From a checkpoint of a small mixture-of-experts model trained on Wikipedia.
Size: width 192, vocabulary 8192.
Experts: 2 picks a token, a sigmoid router, a shared expert of 128 neurons.
Training: a variant of SOAP for the experts, 303M tokens.
Below are experts of layer 3 (counted from 0) of a mixture-of-experts language model. Rows are named router (the router's row for the expert) and show model dimensions 96-191. Each number is 128 + 24 x the weight over its row's rms, rounded and kept within 0 to 255.
After each expert's rows: "gets" lists some tokens that make up at least twice as much of what it gets as of all text. This comes from a sample of Wikipedia text that the model never trained on. Tokens count by the router's weight.

# expert 28
router [109 129 133 124 153  98  99  69  98 140 131 153 101 136 102 144 144 123 122 127 109 143  94 159 150  96 144  90 119 134 171 131 156 106 105 147 139 163 175  91 116 127 152 117 103 148  95 158 118  98  95 154 127 141 123 148 142 160 157 148  89 129 151 135 152 132 118  87 108 155  85 142 130 124 100  91 123 163 118 114 107 140 111 148 105 166 160 117 148 127  98 135 118 154 113  69]
gets: " 0", " 1", " 2", " 3", "1", " 4"

# expert 29
router [ 97 128 145 115 131 103 114 127 138 143  96 145  88 115  89 142 160  81 162 125 132 165 130 159 131 138 149 121 106 127 127 115 113 157 114  97 148 132 112 115 103 103 130 119 167 125 147 115 107  86  92  64 111 119 132  84 118 100 156 123 131 187 137 145 138 129  91 109 111 135 157 112 182 154 121  91 141 118 144 121 166 153 122  71 137 111 140 126 141 124 107  79  94 144 108 144]
gets: " P", " T", " M", "p", " D", " m"

# expert 2
router [114 106 140 137 123 110 158 139 144 115 135 115 134 128 104 134 133 133  86 156 120 139 126 143 109 104 139 156 129 134 121 123 131 134  95 116 138 124 152  89 105 153 145 119 138 113  96 126 111 123 154 118 140 157  90 134 170 152 132  94  76 159 127 157 130  96  72 123 122 193 103  91 105 105 130 108 129 105  92 145 128 113 121 112 123 144 166  74 115 120 162 100 101 155 121 178]
gets: "\n", "===", "==", " \"", " ==", "\n "

# expert 4
router [ 90 127 105 117 127 109 143 134 138 145 130 100 128 187 118 151 129 132 110 136 157 153  85 136 120 126 134 111 128 129 151 127 150 138 127 115 118 148 154  80 205 139 119 121 164 121 145  93 100 109 116  89  84 121 124  57 145 106 133 132 122 162 128 130 116 131 144 129 114 137  84 140 200 162 130 148 118 126 120 128 125 144 122 123 125 108 143  99 139 124  96 106 108 146 112 171]
gets: " B", " K", " M", " S", " R", " G"

# expert 31
router [130 124 125 126 144 179 118 140 131 140 139 158 110 133 119 136 122  96 130 143 119 182 144 110 120 104 174 186 122 121 178 128 143 128 107 109 137 145  76 116 122 183 119 132 136 122  95 103 109 117 134  97  77 155 121  99  97 101 137 118 135 140 125 138 152 113 141 102 124 128  98  88 111 116 104 111 159 148 113 104 174 121 129  82 128  92 132 138 164 103 151 110 110 146  82 139]
gets: "ed", "ing", "ated", " made", " won", " released"

# expert 16
router [134  83 171  90 139 138 107 118 109 105 150 168  88 163  88 131 138 106 124 130 181 126 108 165  99 116 164 128 123 119 146 126 129 130 139 120  96 154 107 139 148 126 125 119 108 110 129 138 108 126 140 119 145 135 107 177 134 136 151 167 143 122 145 144 139 122 137 148 122  83 149 175 124 124 136  68 132 122 137 104 113 134 162 128 103  99 128 141 113 128 129  89  89 125 112  81]
gets: "a", "i", "o", "u", "ia", "e"

# expert 15
router [106 123 140 115 148 125 105 149 118 116 126 135  91 144 112 145 150 144 110 162 147 148 136 115 138 123 151 117 121 131  91 126 176 155 107 142 137 149 167 122 110 150 119 113 137 124 153 144  90  87 120 110 130 149 130 125 133 115 181 173 122 111 133 162 134 132 121 107 120 114 107  87  93 113 143  89 130 137 137 149 182 133 122 132 114 131 135 119 183 153  70 156 129 146 129 134]
gets: " ", " (", " L", " C", " s", " c"

# expert 6
router [120 131 147 118 122 151 148  86 103 148 107 163 126 145 126 133 151 163 146 134 145 103 122 156 127 100  89 106 100 113 159 131  92 147 106 120  92 131 145 158 132 138 205  88 132 107 138 136 136 134 145  97 135 140 128 146 143  93 126 155 123 118 100 154 122 131  92 166 109 116 161 133 101 114  98  99 161 175 146 109  90 144 136  62  97 105 166 104 141 164 149  97 139 121 114 101]
gets: " |", "|", ";", ":", "|---|---|---|---|---|---|", "|---|---|---|---|---|"

# expert 1
router [ 97 146 181 105 164  82  98  78 113 134 124 113 106 114  95 162 121 150 137 144 179 124 118 134  90 130 111 126  91 137 170 130 145 149 135 141 110 149 120 104 147 135 122 114  98 153 119 128 125 151 115 134 114 127 138 113 110 124 135 126 100 126 141  94 116 127  86 162  98 144 123 107 139 132  70 142 128 132 108 114 191 146 137  67 114 126 150 110 130 131 142 142 112 151 127 108]
gets: "ar", "b", "y", "ic", "ian", "ag"

# expert 10
router [ 94 149 174 117 139  87  74 134 139  99 117 128 138 145 112 143 125 136 151 177 120 113 128 164 130 141 147 103  71  96 145 143 199 137  94 120 108 144 116 108 148 150 123 116 133 113 169  83 101 113  98 122 127 126 118 116 131 154 126 140 112 104 117 146 149 101 128 135  88  92  75 120 125 162 147 123 116 157  90 148 160 138 120 115 117  92 134 116 101 108 119 147 109 157 116  90]
gets: "l", "in", "r", "n", "m", "h"

# expert 12
router [105 144 104 109 123 139  83 123 132 140 130 161 117 140 116 137 146 120 101 150 133 135 100 135 163 129 136 107 101 122 138 113 118 124 134 104 132 146 197  88 151 126 136 125 159 124  89  83 104 139 112 102 125 144 114 160 170  93 138 101 131 108 125 104 142 128 134  98 143 158 135 124  92 130 165 103 136 153 129 101 119 132 128 107 133 142 183 132 120 137 119  60 135 162 145 133]
gets: " N", "S", " A", " E", "A", "M"

# expert 7
router [135 114 148 123 136 114 164 121 117 147 119 112 115 132 134 132 133 142 158 124 141 162 172 175 108 138 157 152 139 114 103 118 155 116 150 115 113 143 150 129 100 151 115 121 169  55 122  67 126 110 146 119 123 128 118 132 121 148 111 155  78 126 129  60 161 138 138 141 116 189 102  96 138 139 114 120 151 133 107 134  89  63 131 171 119 106 129 107 122  91  94 110  63 115 120 115]
gets: "ing", "ed", "s", " of", "ated", " for"

# expert 23
router [116 101 118 104 142 137 127  92 140 148 112 116 161 110 126 114 136 105 140 116 165 101 151 143 153 130 135 118 125 124  87 120 116 171 125  90 112 150  78  67  98 138 168  94 133  98 143 152 120 101  98 127  88 170 140 125 172  45 149 119 122 186 140 134 140 136 127 166 134 100 131 144 142 107 150 125 162 129 109 126 129 128 198 159 110 129 129 120 132 106  90 161  97 149 118 107]
gets: " and", ",", "s,", "e,", " or", "a,"

# expert 21
router [122 124 137 128 141 152 112 129 114 117 120 123 126 132 110 135 156  79 150 158 157 136 117 146 110 100 122 172  95  89 132 104 106 119 113  99 127 132 153 117 162 119  96 127 172 133  91 110 118 138  86 132 142 151 146 148 109 128 106 218 101 154 126  82 129 118 112 101  99  86 111 105 175 129 147 117 153 165  86 129 134 166 144 157 115 140 134 119 190 180  92 120 105 115 126 118]
gets: ".", "s.", "\"", "\n", ")", "=="

# expert 11
router [108 113 131 106 164 156 161 133  80 122 103 217 118 110 115 139 139 125 154 168 122 127 137 129 166 105 131 150 104 124 155 113 143 157 121 110 136 145  87 135  85 100 115  89 106 102  80 157 110 126 111  91 115 149 125  92  91 146 117 107 127 147 153 107 127  91  86 153 112 123 139 168  83 111 155 132 124 127 133  82 148 132 124 104 148 122 149 134 108 125 122 146 101 130 124 117]
gets: "en", "or", "el", "es", "y", "al"

# expert 25
router [127 122 166 116 141  89  97 130 112 112 107 131 112 164 105 135 122 143 149 116 125 182 130 128 150 145 113 116 130 129 134 124 154 116 127 114 101 133 144 110 146 117 146 122 128 126 118  64 139 138 167 119  93 139  98 131  89 147 197 109  91 146 140  92 116  79 126 129 103  98 112 116 132 184 118 132 129 121 136 131 122  89 156 121 144 104 147 129 136 104 116  98  99 153 129 109]
gets: " of", " in", " to", " for", " on", " with"

# expert 26
router [120 141 123 112 136 157 135 105 113 115 118 120 107 122 113 145 161 102  80 127 128 196 101 133  70  93 144 119 135 107 105 126 119 133 140 133 129 156 154 100 141 136 152 135 141 111 127 108 107 119 158 117 105 189 126 170 130 151 106 120 128 146 150 119 147  98 105 117 132 136 154 149 108 155 121 148 143  94 115  80 157 138 168 169  84 137 122 114 145 153 111 116  96 125 110 105]
gets: " he", " it", " He", "ly", " It", "y"

# expert 27
router [132 124 127 107 127 202  63 112 111 190  98 166 105 142 106 122 146  77  47 124 175 163 143 121 151 100 140 148 123 123 132 119 170 122  77 114 145 133 102 106 107 153 102 133 116 139  89 128 111 110 134 115 115 150 128 142 123  59 116 155 104 138 160 166 140  93 124 121 118 116 137 162  73 131 119 138 143 113 118 134 124  85 149 106  98  63 130 120 164 132 145 154 131 173 130  98]
gets: "-", "on", "s", "er", "ers", "son"

# expert 19
router [116 114 137 120 140 142 148 125  92 134  88 155 138 159 107 143 136 119 133 130 149 134 135 134 116 100 171  92 104 120 183 132 160 110 116  96  85 137 120 100 166 129 123  96 169 124 192 132 105 139 138 125 115 122 121 100 121 104 145 111 111 166 148 107 133  81 132 138 137 123 141 153 127 121 168 146 151  94 110 109 133 149 140 103 122 145 142 138 192  78 129 124 155 156 119 134]
gets: " in", " In", "f", " on", " at", "In"

# expert 24
router [125 154 156 118 154 129 149 121 141 137 136 124 100 146 114 130 121 112 135 121 108 115  94 132  77  93 203 164 131 114 111  91  99 200  77 121 128 130 163 147 133 138 133 137 134 147 127 129  99  87 120 129 120 127  99  70  81  83 160 118 136 110 168  83 141 136 140 148 109 115  82 109 125 138 141 151 146 133  92 161 159 102 113 117 118 123 128 124 132 108 137 127 142 127 101 134]
gets: "-", "|", ":", " –", "=", " -"

# expert 22
router [108 144 175 120 143 122 127  96 106 134 122 160 127 151 151 122 138  72 108 145 177 110 111 192 160 146 117 152 141 119 146  88 128 151 126 125  95 153 151 149 141 146 165  91 117 137 144 117 140 126  81 129 113 138 106 117 174 147 131 106 132 162 127 174 152  97 126  68 129 182  87 150 132 128 107 112 149 111  87 114 102 110 165  90 130 101 135 112 120 128 155 138 112 144 101 129]
gets: " the", " a", " The", "'s", " his", " an"

# expert 30
router [123 110 128  67 160 154 137  93 137 132 136 130  99 157 117 158 139  95 141 130 175 155  96 140 173  97 150 100  90 136 136 119 119 139 115  92 109 129  91 142 102 166 129 116 135 155 155 142 123 151  96 112  96 128 139 162 100  90 120 141 148 125 184 133 158 121 128 104 114 113 134 102 213 125 116 109 153 150 108 115 133  72 163 135 123 120 134 133 131 122 127  81 108 164  91 129]
gets: ")", "an", "am", "),", "5)", "\""

# expert 0
router [132  83 135 152 142 131 145 127  91 191 113 114 109 147 123 148 146 116 116 161 107 125 106 125  82 114 140 172 137 101 122 142  90 148 115  99 120 166 186  66 213 108 144 142 121 114 182  92 128  85 104 123 131 142 114 112 163 124 187 133 135 120 139 112 142 113 122 118 152 138 145 112 118 162 102 133 178 167 114 139 123 114 145 146  88 102 114 107 128  94  86 147 104  99 114 163]
gets: " as", " that", " by", ",", " which", "."

# expert 9
router [129 108 142 117 125 179  87 120 120 174 122 154 109 147 133 117 142 140 127 137 170  95 111 130 105 133 101 118  98 112 114 114 138 127 121 114  98 146 154 149 141 112 123 117 111 126  98 121 158 122 114 106 122 128 108 156 162 107 117 156 134 142 156 115 158 102  92 143 135 149 139 133 123 106  78 140 146 158 120 137 105  83 181 129  96 131 111 107 161 131 140 164 122 126 125 130]
gets: "es", "ers", "s", "ent", "ant", "est"

# expert 18
router [130 126 127 114 158 105 151 132 127 147  93 143 109 159 112 161 132 151  80 123 167 144  90 151 110 120 107 141 128 141 108 113 193 170 133 117 124 138 148 133 149 160 140 116 115  92 165  75 128 127 125 123 119 152 147 117  90 134 147 149 121 112 139  76 134 106  84 129  89 134 128 133 115 143  95 125 128 135 123 119 160 157 118 142 102 105 131 132 134 180 115 118 135 165 117 113]
gets: " was", " is", " were", " are", " be", " first"